{"n_layer": 8, "d_model": 224, "n_experts": 192, "experts_per_token": 4, "d_expert": 96, "d_shared_expert": 0, "activation": "swiglu", "moe_layers": [0, 2, 4, 6], "router_score": "softmax", "normalize_top_k": false, "routed_scale": 11.7, "balance_loss": 0.00722, "balance_bias": false, "router_z_loss": 0.001, "init_std_router": 0.00895, "lr_router": 0.00101, "vocab_size": 2048, "norm": "rmsnorm", "norm_eps": 1e-06, "tie_embeddings": "early", "optimizer": "muon_variant", "lr": 0.00751, "beta1": 0.9, "batch_tokens": 131072, "seq_len": 1024, "train_tokens": 638000000, "steps": 4868, "dataset": "wikipedia_en"}
Below are experts of layer 4 (counted from 0) of a mixture-of-experts language model. Rows are named router (the router's row for the expert), gate (a neuron's input weights, with its number), up (a neuron's input weights, with its number), down (a neuron's output weights, with its number) and show model dimensions 0-223. Each number is 500 + 25 x the weight over its row's rms, rounded and kept within 0 to 999. Numbers have three digits each.
After each expert's rows: a language model's description of what the expert responds to; "comes after" lists some tokens at least twice as common just before its tokens as in all text. This comes from a sample of Wikipedia text that the model never trained on. Tokens count by the router's weight.

# expert 9
router:470506508517500531472461526525477495521519531474518484484526481488506474507497503518515478466535519463480524480479465520458484468473526532473524489530481481532474499472481516478461534528476517472518523483463528520529487523525477501472483471461472529529529527525475503468507515477477504534466474508490490470473484533496476465528476525527516474477461527466527511518490481511485529530475526477508528477471524527468515528459532529524549520516475464483457517477514464517478461469464480470529474520479486475478525533500469530472525482474523521537473529478532524494484480536474471516508528492509475525535522507508479533489534521481472526489478529475515519527532457463474534476523
gate0:505512515483478496512523501526519447506504482539473525499475506479462475530474508492500471521493515490504468514529478475483499531514505445410495549539487502493512484483457485478451542501456467481507510520503487500528501585498505504495480483491566533501495450522503477467479495495490487507540476476479532479497494508481528518478509520468489482483495491518507558506486518511518502529490516519545502457509509503494539500499471462472511519520456452457459541505518497511498480435490480508521519499460503489467469498467479511499492536466471507503508534509510521468523486474488487474511504496528457466515485468501514475441524477503477523497520479496499506509511537486513513484557
up0:497528460553516535490480489528519474501442460522502498480505503515493488508512486482434525437495494518475516489505502517479509489506478531490502467460536484523523507540433485460472498515502436489490470507528498478543490462511515500482500502469523497478492503579486501501500553501471489529435472521471483519489474543470467516538498495492466526491482492475466508478460524447460476521498535502505482507529464508477471489484525489480523515508512487507510494545526511553503516511520529477492507527469502543544515493525460535467507522507484503484474495501508498462497536511475482500512501431501497501496462482499474511503507492511522468493485467489537518471542496494502508474487
down0:522490508538477493505538489538537523512493502474562515480489532512464513487528451531496482508491479485462461480489528468493471484544501478494501493498522520513504511519509501499478484489502510460520557487525486499497552566495514475452534498481522476507468481517469480443502511465493490494512488521522480484540515518527530505473521564491442501491520493511525523479480490491527479454510517473522517494510521509489492534523548556529469552540493514534496502510473506516459480479503543503536516469485515501499504481509515480511554484506539515488501525468487484494534444512527534514512492524501510485551534502520540510489480522528510478544528524467472463502501542491522494487526
Description: Modifiers before nouns. Words opening a noun phrase, mostly the, his, a, nationality adjectives like American, British, French, plus year digits after ranges and Total in tables.
comes after: "–", " in", " of", " ", " for", "|"

# expert 40
router:477506507523489513464491486538478475491525516462524473467481471475520481516471509520530480496528532479478529474476484534482479478471524530475534480521483473526465512475478522475473525526476527483528513493473535526523470534533479495484476510476481533523538510544471477479507503473470536521469487529479478474482474530500471470504472539537530470476476523471533507518485477509482524526471529475508516460478536541479518533478524523523528525525482465487472536484486476515477475470475482470514472532477476487489516527484477544474528490485527514525472534479529516504479481533489474520518522488518478537521521491471474527479542540482464524468477531464530524540531473505484536531529
gate0:461496508472430513463521474567504493526495498474550498511485497505498483555460505494525501509491485483490528507462504511473511465512524492508542537482498494498501458504513476480500501554531499486538517543495487496519521483532489482506485499504512483523485471502524516418475480480442496505500486509494443492496513525476482496465475483460516476463506514472500522501512527486499486494534529510487556485497499474527483480504516511546484492481535508476519494501433498538519508510482502531515488498500447509496531497488512481509488455513533536502477555505514501511496424484458506493484507486429520459528463487538466526467513469467490506476505504470522532499484522496508497482474
up0:481480456489488522529443507497518502473503494504528500528511526548481518510494531468536509485487512493474559564500504513467507473473500519459478503507487472492526517518490504465490531512538508482537495474515502487540490469518435515493497486480489487520510484534492538523481529537461490497557488524548489555482516527522480464498516491539497542523513509512496458503521539515487530462532476470495511503473492482548528531511489525500498501509559529522550474471455513524525475527465448531519515481499484499545521486526466471505512483511494507485488507497458512463474476495512480499483542496506538524540506521469514517504497446495487529500495479469506482490522455457496489515519
down0:501501509478480528488519456470514554512450494488534496508488503554525517488542511491446498489512459485504455484478529514498483522511501521508501478539472472482471478508560506488540498514463466518493508539496548492492465541531498483457493467549488481516493505489506482515503490508470453524500487511477522484506513497500517517528528490510511535545504551457505429502482462542518479474527522515516481461533480525520540527505475528476475537519492510522447522505533502534472538467498456485466514517542524529497515492489511489521510501476516478496489535451516532504490512513523548530514518480505460492558541490528473529504511508483485519514494482518489513506490517476490531471507
Description: Digits in number ranges. Digits in scores, years, page ranges, times and percentages, mostly in tables, e.g. 81–87, 1952–53, 502–507, plus hyphens and quote-commas.
comes after: "2", "0", "5", "1", "–", "."

# expert 55
router:467515510528461513460544503514473487524526511486513467484530481487502469513470502524511480484527504481480528471472474523465480475474518534461526495526483480537490523478476522489478525518470522479524521476481534524510471518525473507485481474476473528526538528530480516471511506477481503525477488524474475474471473525501479480539476528529534477472461513470526525523481482523481522534482521472523528477475525535476523525478520523528535539520471475481464520478485455503466487466473480501527467536476471471476530516488472534468530454481527520529472530478535523498487479524478479522510525479513479531530520515490468538490522530469466530470476526466522513530518463467469531524526
gate0:540487486480484471510515477506504470537499509497487508497511466451490474505479472497508464503509484471520505488517490522496478453464493491462482487486478486488475505489483519488472534520488526529532560502482491548529536502533509500524526500491484507558480512502490505488500488483496488544493510511510465501476483516503557513462477527462482495519472530490479548443491553524513472525507527493524503501467507525535519494507507545484527521453531499523475493512493499532435513499516530519518533484498501490454504507466494500474507490477491509501509521505480520478547470468428508483480490504461482486527486449532436505507456476542488558480458503476485484519480489538473474442521
up0:498487519457481501533532512513523498487456472520517521499488532503460520534496520471516479471510490487517509532517486533482463468441510524504495483474521486502470511483471487438525510519469508506493476498507456480482533502488497530460484471487474447487535485515497508527481537544493526496524502515540490474495503534518479454553494533473489464472514527478486482494522512499493554474507510455499496523463503452500516518488460520506504442474511516447509489525543535478479497472510445507453480468480481537557490461504486494510477502514528511478526457496474480490468526508516510512466514470460483504500461518502496504517534483471505520490470482502479510498524486518494542524428
down0:523514499458478462498505516566530444467503522491511507501503521507543498493546473525485496538499434473509492560499476463458515518488488500499486491500470481467513538519513530514459498448511503555445469525480488517482501511487502467505518473497529460542491536501455498509507548518479501479461493494489497473527524522522543534470542482496504552504455490518498471533482460493491505489553476511514498505510499492454521504496494497502484533499492452516514434492504509531494496499514515515461506494538456525460493532514516478502487502520479510486477485488514483497494477492512476516484473508555511502511514461559516477497498488504493508509528515487488515497441534464496495528456
Description: Table row endings. Row-ending pipes and newlines in wiki tables such as shipwreck lists, lone spaces, digits, and bytes of non-Latin scripts like Thai and Cyrillic.
comes after: " ", "4", "°N", " /", "7", "6"

# expert 47
router:461491499514503496458500513538466501496500521473518478474509466478491473519491502522520470535529514470480532474463470522479473476463520526476524473519461466528484505476473517482475526518466518470520524481498529532539476530531465490477477500477474528518536532527472478469516515469483521524475471522484476477476477525489481478497467516511518469471479510468532518526479468513478517524476527472505520476465545530473524532486518536525536523521484473475478523473464475500476471457467484512515474521474476480463524532482474539475530484475524514536461538478519527496471483543480480531525527476536466526529512506484471524483522530473466534491481524474528519525516478504471533491528
gate0:508500523455489508503476439503537508539491547468534495480459493472516492568510500519475474500523503450485517494533507483497514512481519473484520509489551507494493506522439542485482509510524500524472474505480492489540544492522443506513506510517495503535494482490484537471524505505494480538494507479514445500486495481459481495445558504442481467478495520508526527501494505537470484497515551542515522479507485524513538486466546497480516465532448532517458532528476486478471475496475492472479506528466473444490510486509492455493546456483508515523527502528513502471503491485479483524480510519500486507497470532527490522469543487496494482506504512523480525493497510477545492525520
up0:493516482495469520511504556493488533496497500527482487482534543532512508456488526513526529463453449470451487504501503513498499511460478549536514473519496517526474475465500451473468482517493482484495552498523489480537449501485483514494525469484567542539484468507524510504525504520524476493505495512461496533487479525431505520520457490525492505484492507534524450501498500532451508441487527509515503496544477496459474501543522482500512486507514541468492504476503526478466482530506460510494453518505509495490466515500508511510478526492533498487494547508452508490500486497536536545539514501469512508509506502487499520513462491483521508527473502494525563509469537497467527481485
down0:512517515485482515473534513495509513488500481512472485499465513511556530416535475487451510488494507500469529524501490461499511485532495465482542502479484462507564467498502440498533486496443467492497476509505507501522461480471486488469475542478481441494513497495491474478496520538523526495485484504453477492515464488504499541484507511465473491492511534494476525483447472504494466479523490473498528500512481483524503518475495506498483505475508482492469505481526525526486537522548517496486530466523489487520522497536479475474518472472475478505522530452500511518540485498505488470502507499467458520513539479517478488502564514531479498556485466493492505490530527471514523572547
Description: Verbs and connectives. Function words and verbs in running prose, such as to, into, until, would, made, used, plus some spaces between table numbers.
comes after: " |", " and", "es", "ed", "s", "ing"

# expert 0
router:471525523525476488471502514535465494534529502466521474486523470476500468504484483526516474507529526474463523480473459530469496498480533522489521485528472473520482504465472521480464534525470523468528527477474532516525476514518471467479481499470483531533530535534469507469518512474482506511476472531475480471483470521499476475511464524522530464476466522462528522529488473522479523523476524470493527477471527518468517525469535530537535530526476471480476519460486480506477481482483479506519472517478476487473530536494471539472532467472523515526485533480528532515477474524469466520512526488510469519527521500499468533481526531482480530507475533487519524534526474511473534540526
gate0:513529509492494523480543486546510519485534526475534546525469532440468492554494494535508457492482497484518529508517496517480497524501496447552470532529505439516493479477452508504469469506476487464475494508483476503522509496493478512494497530507505495485517506528532511416469487496443477473506497465506437447534441504508497480459469454504491490509538512499482548482491520527513506476506535502550516475490522483475507482512499535493497481516521535506440506503495503490488466523527498494499521491473496537455511506478496560548493501478493494522492556529520489476506481479493494512517511496495488522531488466499470502523522471513482507494521521517468514527488523479487500500480
up0:485500455451472514519479488504532476542493465510466462532487484491489537495492518509501489539482453480480511506546481534523502481540506499506512540479483491461498474488517491456488491486497492450481472499505506513550490516481517508515532478521500501481497480457500526484509517488475506512474499526542475520553464510490454524578493463476497474499475467487508497536507545479510465501570426482509472522460540477518491467500522526492535472517491477474538495541508480487504474484485433476489495532493494511503499530521542536511502502509457519534488522507494489507477504507514508530471497499490484503477482494494452546507511497538515507494523498445512523516543483471472508520470
down0:514479509482522464470497462509514515540450504500457493510485523517516525508502473480496479511497498483514493526512514447477538549548521534524499482494542526507539508510504510495487539538479517528514537499489517511514512528456483505464509510461471486497495512487482524443492578476523485519522485488520529510452525504491560538497492473486544477542494518509505468484518514490473486484533505494473497501482522471480515489542487465498480527491477456485479506542511486518488477461499543505504477491463470524474489572526498506494497525505525523453478498527538503533477483478532512502489569465504484492519559481532518475517492498476477472487514519523522473492475537483521493540478
Description: Sentence-ending punctuation. Periods, commas and table pipes closing clauses, dates or numeric cells, e.g. "at the age of 89." or "| 0 | 4".
comes after: "9", "0", "6", "4", "7", "8"

# expert 22
router:476534486514504524465493490531483492537529483474518484476518467481495470514453506529522474467522516476465533480479473524464487495472517532477536479524477480521481537472468517472467532526483521483524515492477534532522466523525477504483478497458475526527529530526471527472503521475458525521480483534470475466461475527486472466513481516534530470473473528463530506519479464522483536522485516476521522474475532518466518526496522524529526531520475465471471510476482474503481477468475473524526464510483481476472511525478475530477523473474518518531480535474528523516477478531488483514519521471511479530517518501466491535486529519479470530451466525472519518533523470505484527498531
gate0:502514536479503521472498484527468502490496560507532528508464480506477489571478501502521471483516474523492481502474494493484471501500492501503495554509468433507481539506491470510522491498459486509443526518509533466480494492526500524505443510453507526541500491512525505455516504496537522522473490502520513507444515482493540468479501475532457519485510524487497488494498507547460494490530515486502495512495464506509470481531465521456505573477470467484506460520515480523502499486477493475529520546463485528509511525488533526471487437456548492548514537490534500508469479481497496521486516505515480552522493455497544495495475517489478526512491518491523546503520513488518531501490
up0:496517503533501514512515541493528497546500520535477505521551494540463528511540529503488521496503463452465526557491516475509500484511486541511520494507501536478456484560503511488509504548491497495462458509478470447519481512486515510523485482488512507523490506551485466492513508496494479518496488517485483521503495529514516491514502508507504491494449444528497494500481527522475531533532489472459532536479489492508501470515444485513466505511515479481526460526524518486495484514489449535479495489519498579489504475535544509476529529556487459475494511461548480498482477451473488497461499491530482537524496540471506454454495493490492532481512495470526518531514497467486497524486
down0:515516496519531495506544515540532528516518472527538473522518538495515493505529519516497511522496495520551481489530523508490501505507491483521497500488510512524514469520496514484466545485523504544460514471459521510523504503523494521472483497504470476463590479507496516470510519544513497591468558504475497500504496507503500489483499508525563465535508465503494548477548488524504462487498479468548523488486464495530514518491516514491503508497523496534512531536478490501483506524531472501518535464523494550510522487484526518454516496507496506491539513526508551512500523492476497492513459443478451516518497502533511484510475491456509544499493520504483487505457440511481538495467
Description: Lists and non-Latin bytes. The word and closing comma-separated lists, century, table pipes, and byte pieces of Cyrillic, Thai, and other non-Latin scripts.
comes after: ",", " |", "a", ";", " %", "th"

# expert 42
router:472542546517526492473514526537476481512528513474524477478544478474511470523497505518526472485527518474481534471490481523471479494471521526464524486524480467528474508473471518482472549519479521471527508486482526523529474516526476515474478503471478526527544522534471470469520528477486502523471479524489479485478470523486483475507483520528525465466476532468523519534493472516479522524481527481502519477470533533476524525499530517531522537528475483484474516467455479525474460467470480512530468526478474480472511534475473529468534486477523515524469527466533518507475471533484475523517522485522469524517523474493467529480537529492472535499472530471521517525535471504478524504525
gate0:495508493509524513454525521537482482512519500505489542506492505492497520467488471505491469500509511503509472461527482499531486513480495461480481516501523506483478507458470469480472502502452523469509550529505495462507502498515508548514458466475500517512547467515488497467532500498440504519491496504509491427446491471523514516506468522458495516479509512494513534513500508479493512475485522492493485518529506505501493487486499513509513504519475494484497465519487513482482522494446524500525568510492492541460568507433508499508475509456489467527448513467571508477508513507466536479484540544476453515511510540488505527439532496508533493461524497496491519567500489511485464502514
up0:456518521549487513482498511531509492438496494528502472495493499492492498531508490474468500489518518499451538475523497481503500535534468531498536503501484480511514477497453511442510517530518531507508530525515473496492504452498519534486457510553489514486514538454498502539499525526505501513496512528502471562457517477497507492527490498492502488489487460518524459536517550482479487525499524443490512492474507472486484490508465540483494429479532486496497535529505520524509479492481467439508505485503494488541523484497487490503537487488527487482475513486436498483490477452502495510463510543489527495466442488520501504454512542535531536486500499486497533498508507492515490558444
down0:524469490460516463529516520467492511551490550487515535515549554474500456521475486521490496523509506487506491506504506545498501495502513496502504480489532503474538493460473489535506515466487478533505477503486489495454494501462511501477506440490458496539500538466537525435521469498517475469506495543505511505504517488515525506498489494466451468457482543494521522506534524525507452517504505451545507508513464497495471512468523511502522501478488511458488491491476503523481524482496531491474511477492462464520530473551491534446472490515487508487490500522467490503497500517499522466474516460495519513464489487478537496506484477481494496551478465457493492473440485538472543492556
Description: List items and sentence starts. Hyphens opening infobox list lines like "- Genre:", plus "The", "In" and spaces before years after headings or newlines.
comes after: " |\n", "\n", ".", "|", "In", " In"

# expert 53
router:460520505526452505478488491523476488508532515480513476486504474488528473510476489526523484483531515477475527471472473522456479463475524529474518484530477476514472539479464526479462532514465520483531516475495524518526476524526477514472473478463473521531533526537472510480513510476475508520481483525479472480478476519482470460508489519526520463472467521478529515521495476528479527519494524473494516472476528540472512532467524518528536530531482468480471527463539470543477475471484482529518481519475467486471516517484477537465528468482525526528481532468510522513471478536476489522521524488516472526507525469483467541506525541480481537489477535478516528531527473500469538516520
gate0:483497519500484500464514466528511504504542507503496465484472451489491534483483510494487489546514502488525501482452515509460510492467482472490494555495520527499489484477473478497484475512485495480526485536485448534511467519502505543486503449486493449536501466498518518479539499477515504498478529506509479463457524510471480478481514486487468494488472517440489523522524502480489535487476490508522480491498515504534511515484529490496534521509450503574498488506482472508468486497471484529522505499458481498496495515454537474485443482480468521527477494522537490470465527526480468555497544498496515532490496522525494539425508499510495478495460501469461468512466412491491515497502
up0:450516507527500493521455517537485467498506512512445487532509484500516461491519495494523479488493488469489504528509445543507540504493526493465518480505533521484480493530490488518521510488485491516530477446514493487512472520511531498480486464499523526488493517487481503554484518508471526459501507447527477542478483530507496532507500486515463512514489516475555507529506519506440458459506491472501526562468503456516505531511475513495513484477519536467509494481497511505466507488446477452470533505495491482498539490547481512503501470499478460447561470482511509518506538436530518502491472464492451505508495498518500506501525442531516492525474515481498484524544509471488521480468
down0:510495499522481449523531528512517486511500515527514522538502482488531521490480475503497513536483476515501450483514478492509526495538508495524503495500518519498490521526515527480506510484478504500497516462498496454512516522476492484484555504521493545510461512464558506498482550533476471513471479479467520467481555501514530489580442515562527506504523536498536522505480484497537498502494538527494478511490531497506523498507523532442472506503528517531456519505504486479512509506469543511463525538521520497507468510477503485475455490502503490457479456449459480455471544520518499534516472493530490493482569479491521533470491490486525485500475512510491480513468479469534467470494
Description: Citation commas, row ends. Commas and final digits after author-year citations in species lists, row-ending pipes, and multi-byte character pieces, such as Machado, 1951.
comes after: "%", "0", ")", "o", "4", "6"

# expert 37
router:454520511523498492452482486534472476523529504474518475470524480474481472518493503523524467478541509465482527471486480513458483474466514527478526490529474475528485498475470524472461540524469524467528518480474538538522473523538472505478475511462490522519525529518468498481510513484470491527478488526485471493472476515483473469518471530532527474470468524476523500526478476518485515520468520476489535473473527535480512527511523512521524523529478475479477521471503470514477476469471474522527480524465473478473540524490467537461523468474520517523460530485522530516474470528477473512513517478527470517507527517476474534486527542478472527468473532483527532530521483500478525508539
gate0:503513542481460532452519492533467481511496469506493444521474465465447496516493516503500533516460493495544474535485499510512476517480523513521459505541501488466457466536479535460520482495507501513532508512482515482499491475511492511528480516516454458539493505514494519526518446525491502485476531481432472525463524503467522498469535472508495501497519486455461511533484491489492512538493505541505462498531497513510489531546553501541530517472488457515498512501530484467495525518504498480479511522523427491481527510490472512513556465512521521485533481481513530505495482509488516515446492491527484527526473497503531467474483505452490501485537493486537501506513523473458510482521
up0:486501487532489491519481515504538486501468496498513500478496480506501548501520490492486457475504468472502512498479537496502476516486503501507490461477518482467513484494487468464526485453469533523527493513498550524484484563551450477501451417499517467539547444497490514483497555524491465490469517492493503489510464498514510508501523508493485515493508480511499502483500533490513480516500505492484505543522466476485502508508483530493506504517528502504551481523511520516509507545466475488489493504503530538510521434507470500455509544458530521468515474512424525486459504470515543482502463494497486484503494517485489501511478476531484547463489489508499456441549490446485502533479
down0:512522503469539505517562451527515515507457525487505520543505498513496487508473494527493515540521539483513505540481507455498467520491506473490514483494557533522507522485456501527513453483530446492499493486497514480485506504438520528478522540502461466501465508524544499482508510485529542498527470521490487534522486539483510515464459541472486503485478514535495506493509515481467401480569536482523474478500510481474489508471485505519518479485517478512488508490482507505529497535490527474511497463502501496470493517543511540505513502488500492511539507515485540483517518496495549445501481489486496543485509458546478489505458480433514501519488489485511480511492502516531486516487
Description: Digits and coordinates. Digits in years and numbers, coordinate symbols such as ″, °N, °W, and word endings like Pannon-ia, Pennsylvan-ia.
comes after: "9", "0", "1", " ", "8", "7"

# expert 16
router:464557472517521490476507493529469495506528493466533461477516476476502471513459495520527485479530513478465526469463483515484498499466509531472530478522472472517470516463468520480462531531483534472534515478472529519516476524532471525480460506468488522529544529526482490480515511478479517515479479534472463480485475529492473476494475525535519461472484533467520529529492465526492532524483527480501522472473524534476524525492516520517524528515476473477463516479465477520471476463469489492519469518480468472476525529481487536470525471478529522533476534480510521507472478530481478518522527490514466520513522508507479527471530538467468526494464520475513517539525473482464526498519
gate0:540512469472480470456519494504477441499541523515481486505483539487490526528488502483499523505506493486518493461490529513485495490519484535493485496522496471446523496519496511522508483509475527493520535524496440522495467482513473519519433504498480502603499473519533518488484483506461522548518509491525476507487488489516481485480490466495474484500485566510516510512524519509521477510501489526518499477517500470490475502521532539517481501552485488489464523520466448502480451472503481485492463504449474519487500504468472480474523473492498516486472500498490545479520474487440497498490489479464500507484500461505469527454579495501492473469443485493509505477488481519506478453486
up0:489490470506494483489501496493514494494522511475534511514501454492486565511513499513486528502487489506463541492486485482474462524528516487533509475488501536472465471528471467493488510468532558464500461461538468493524527508502526514505487500453466496553551486482452458468473502507522520521508484540433511485526548515532511499547455548480475456486463466489506499500498518521472486507502506471512494491470478519544464463510508543478500474436525488481508508506497518475483523548490474496491532503505470506513516469549446492486493508521539476469480536494510493521462518466539516512480490515517493520504480483490512529494505517509513507492559497492501522487481473466490540524486
down0:561504498467522490521510491492498479491474484516522534553524526501481507502523503493444538500476498502477530489488489505511521461438482556519439468525486500494509492515490512500516499481489491543476507522473475483493506503478552523508492555554524493522524470506493520524471503523510513503472516501468513509485501514470534492500449531498539513523487522490483515514475471440526509483548522507489532510526516479432551471479498473504498534495542519539463475454526501519528469491488543478454489457500479489495455494477472494481489491504526498515489476501496506526496513544488435511534472470490467487538522506510495553478512502504515495471475499460488493513486535527509517519530
Description: Mixed function and law words. Scattered words such as would, may, was, who, family, law, court, former, and closing dollar signs in LaTeX math.
comes after: " the", " a", "See", " his", " bus", " c"

# expert 13
router:492510546526539554493518466513510436550485473495501497487471486478524503545421562522529473481514496498496504507500491503512529492493554514511482467507493495508482529508461485501460487505488526440516518494491532512508501521518468561491500492517506549542525500487477477477493522504505530512500515557468482496473481510523466503502495496524496521458497488475531501511409501493461522516497494465438515430489505521477498512561499539502496487510483513493502482495488495502491495483471527420492504562489501503467502523513473509498528452503520488493494501458501516506512524505488487506501482518494497521502515508477499500478507517512497516529487505460528487499534482470515522541495
gate0:522489536480455486449543491510548517507533473528523468476443471503526505539484511521500472517503502459522476471503528494478489481508466522517483518527473518444519503516480481507518509523484504520530509548519479494524477494468497476514496496527500517565463473470524523481519488505476479517488525493481482470504516514488536521416485489491482520475509517496499576512509513547477526527511496549489506493511476509480521496510502465524500517497451500506502516498483487518518486476484543516523518517504469455462478524440475501525506501488466525506538494467522462489517512467443523471497450512513488478500484493528484483478509455524526478456482511522527528476491494491450537505521
up0:493475499534520500488497536525495511485481498541473481499494485488488474485496525513531507446482481499489551514474516492530506498508486528467502529485499529533504497530476469496520509496519498460507495457530515506518478549544552511505484495483530501565503507523483528523526548498523502502560492522481454539508506564509454498569516486457476476471467510484477533508474568438467484502514482485486502503481504502510462533544493539501506486516532486537496459512535497484472492536478474507509511513468526512530496439516495471449508531477508481468512492536515503498517476473502517530502492486514480572490488487533477481523495466470516477504510503519507478502511497507504530522467
down0:493505474465495489526520504513500535505472500481506500565529534487510520534520490480484487487452483489454493528466465460509504507531490499491504458473554547478533511494531490474494498485492437515458501494510501464480509504459547463487523529474479508495491500490502496485492577489524481549523473514492477524488522489512515528514493545471457491471497507522499514565515493493507489459479498490468496492525482533493532507509498510490476515540486536521475475518497467518508532501492501466451509536534512542525489542477523488475494477457519463470458512450484474523517522484507477500490478481497472511503539496496459493517462517520499473509443543505486490457457505485545493519476
Description: Early word consonants. Short consonant pieces near a word's start, right after its first letter or syllable, as in Pro-v-incia, el-im-inated, ad-ap-ted, Ref.
comes after: " F", " f", " P", " V", " S", " pro"

# expert 18
router:465539517525532508463466480530470499512522515472512468476514468478515477509479496518518470485528506468474528468469474518459488475476516522478519484535466472523486551466468523479460541532477514473531514475473535516519471519522466522470465521472483527540526533529470504473519503480472518521466480521477470471470471531493473477513476524524526461487466522486520525516478473527484529527477517473484522471474531526471519525472524526521538530515485471482469518475507476516480473474481476506511471515474464474466522522474487541461526475485519515530472532478513522505482473518476473517513515493533487524517512502511476527488528529477469518487474534466518521537519477467468533492524
gate0:518522500524528491468514509538571484538557529502517500492491524517507481521523446512500484496477483502527546479493491516487486515479495481539488538496467483488519512526514500520478498517454484519527469522495514465503513513512510500498498485487498511529504461520555538484496466482485476507483502521469485490485466479492472534465496485482504488499532556540533500472511464474515520511496574492517512427483506494463528503497502487507465546534480489506477511526485429510529475500556517492485516479486474520530502507481487520468526495493488496528526520491512515478466476496446507456486516553508489461529507498522492541496552497475474467489499531512444514504523510484482472486557
up0:461497476503525520486479493491516520489523481488474490486514498489478525473465501484486525509482464500508509454520517476530517525514478533474520476451451558507520495457489454473500472450491472546504505484500510499556530551527499511498509493497529508565482501556480532487541504531513456502462495485498490527469527555487471503480491489433491501520507477523452489487490537536455524504506510490490509528470476475497508492548511524485499491463516519482525513494532533518491503445496528460493517505484531528519487458510481501477500473514489489485494488498549485520451501527517473504512453484509501498497495493542475467505482476476515551516532485491521473518516517483443525546504
down0:500537508496497503504523485509510501486488513506522548518526496486510500550528515524508511519449506531519475561484501517448476522495483493481496461459504486525593526551485516511465493492480498506497477496492480501525526492451511453492472492496516501518519526488525483487486515478499476521483498513509506500506454503481518512431494463482513517524487536501511511486548482493523499490557518547476494544521469497489487509480486497511486459499529477512482532500498492478569488490516488527532535528540505495503477510481544486530501502491489529464482458487454522488478502475524501529577507475484488512471492569523513490507496474502496476526507548479505537497508514511541463499442
Description: Table row endings. Pipe-plus-newline tokens ending rows in results and chart tables, plus line breaks ending infobox-style list entries.
comes after: " ", ".", "0", "5", " |", "4"

# expert 24
router:477508547525534516499563518493509457569546438497527506471488445460504503520509496555526448504535490477481529487460477506518552510493500494509494483495491462537500543503494506522506524540478525485496521484494539516513491515525478484517492455513505505532510503485482450499511459521458532497481507497443459474497475490485487487462494508518469514478477508481518555522442505508491492485489523488457495498503504498501506546566495496505486489514504496502460502490515514513455510466501491518495507454498513518512488475458504505518510427469510486503480524489522500514529501501492482478491494536504496503551509467504479522508515514500491533506508499513514492505533500424493509434496
gate0:524472491499527540484545477508553433490524509470485509506488506492483552546518497518511498514504514515521500485515490489501519495524529460498487528530511507511474510477516463451452494515486554500511466544457485473498524499514499509524476500481518502539458509482516495495502537512455472514467517496499471470491505453488479534460529450487509504515478521474482534453547530507469492496473489554508490477484496524479512507550514467511506510499497494490486506494491464508510478501479532513484498470489470515503524506432482462493498443459494535473530494496543501485526511510491511507502496509535484495503500474537543494467515488500512488481502528449505501492451551473473524482584
up0:470504509536472549511495503536527509496532501533513508492499479487487526501515514495469516482522496496491517500478492512522507527521471544497542478504493492471441486504468513441531502513492502478476495482490510513566504503532536454517505510473500512524510504525494505466530525560510484490496525543465468542493505520476502529548491507507508523516523542518512522474510493510436479476522491488485534525438452480488468486534508494460509456503558496537490478548506518477477490556460464497473496501515479519565484459540477471490497505512529524503454491504519515479471478508503522566502520474465497514499487522519509525508468498501492528483514497532524527485504490487481544533470
down0:514530506455521487482526457508468519505493461477524523529502471495489536497501493467490457518514517484510476525491503504507520522558488542481438477540484502475516502527490518513496505511445481500499475514433488494524506473492480432517472509476495492515555477515479496490513489510496507473499490467474490535500477561495445494488489522499488531480498551526519528467452485531476462453542473489445483531491513480453510542462555516479487539542489490532491461496469506503533512523483513508486515492476483518510477469513513501502493513499502446497474476487500504457499448477479466491519517513496469497520500504526500504496440491471460514512516507498484493498495485545518540520496
Description: Be- word beginnings. Word-initial pieces such as be, Be, pe, bel, cre, later continued by -ing, -ed or -es, e.g. beads, begging, Beautiful.
comes after: " h", " H", " b", " s", " f", " sh"

# expert 54
router:463503532522516503473498506522470483520533510469533478475523471464473477510470492522527471486529528492480519470479461517467479475472509520474522477527474464526474523474469527474474534513471510471522515483494525523517492531520458495467475481473485531527531523530480514473507503479469518526481474512486476475468475524491473467510471520536521468466476514465523520532495471520480521523498532473496531468462539541491522525490529517536528529518478471475469530462484471502474476481473496486533474503469471486467515522492479540469533475491522524523467522478523521511474484540474485538512529487515479527520516501496472525480536539489466525468483533471523529539539468465483538501534
gate0:521510508478454513480559508500482487516531538536487477499483478492484514474461475529536504522494477463491501474501493479509473494532536468460507530516511472485472482478502492518486485426476512493535485480533500503525468497492493520523455517482465565551513481522496458480506496499460540549486481501508501512481561494486515496471542467545442500499483518477493512547493510477498491531507551487538522501473504517490482466496506500512503499511480484497441495542476488464472470475490501500437498522469477504474492518495538506539513520446548479467458519500536516499513475494507519530474531497504482499517513502487511521513526423495508520510503505493515502504481543467507497508527
up0:468514497534455548538481477473496440488518501504495530491467494499500512537528488499474459514543470537465497494462484500494520535486494511503496485505523505532519499507507500444516507477508519511493533517551492532515466502526541448518486468468482519500532488522521532539480521527522531492509515490488501515510538527514472545486521521460491481485455528548492510531469507500486465536500530478470495506484500517494539524493522456496500478546501466527523472514521487488506498505468483490510531490497548453535489468511457528499492486487505496508536456488501507504494533521586543479485500474530503521504487507478517507501520520547491500466474459470488481473507497504475574532505
down0:531501475526475489462523487534525494514562480471500580562499479441519526509533480528491484487507444476504466474467485485493535514531481510485503460443471510487551495466502522538498485508512524498488511521494492500515508526490507493481516479473509465510465520506479503494482534553458473490501476502486487518496493501532544468486481553502523505515546485526503479497504483458518468512497518501482463478508514500520476511469489485467541511490451511508541500519522491496549515494441544479481505468499494444485490487506533454535466520498489500517516498516512500497501492483485486525490524467499457537437510532465522531509516523500518473508456488470490521487490483509495478530513
Description: Digits in coordinates and climate. Individual digits inside decimals in climate tables and coordinates, e.g. 5'2'.7, plus word pieces in foreign-language titles.
comes after: " ", " de", " un", "_", " gr", " str"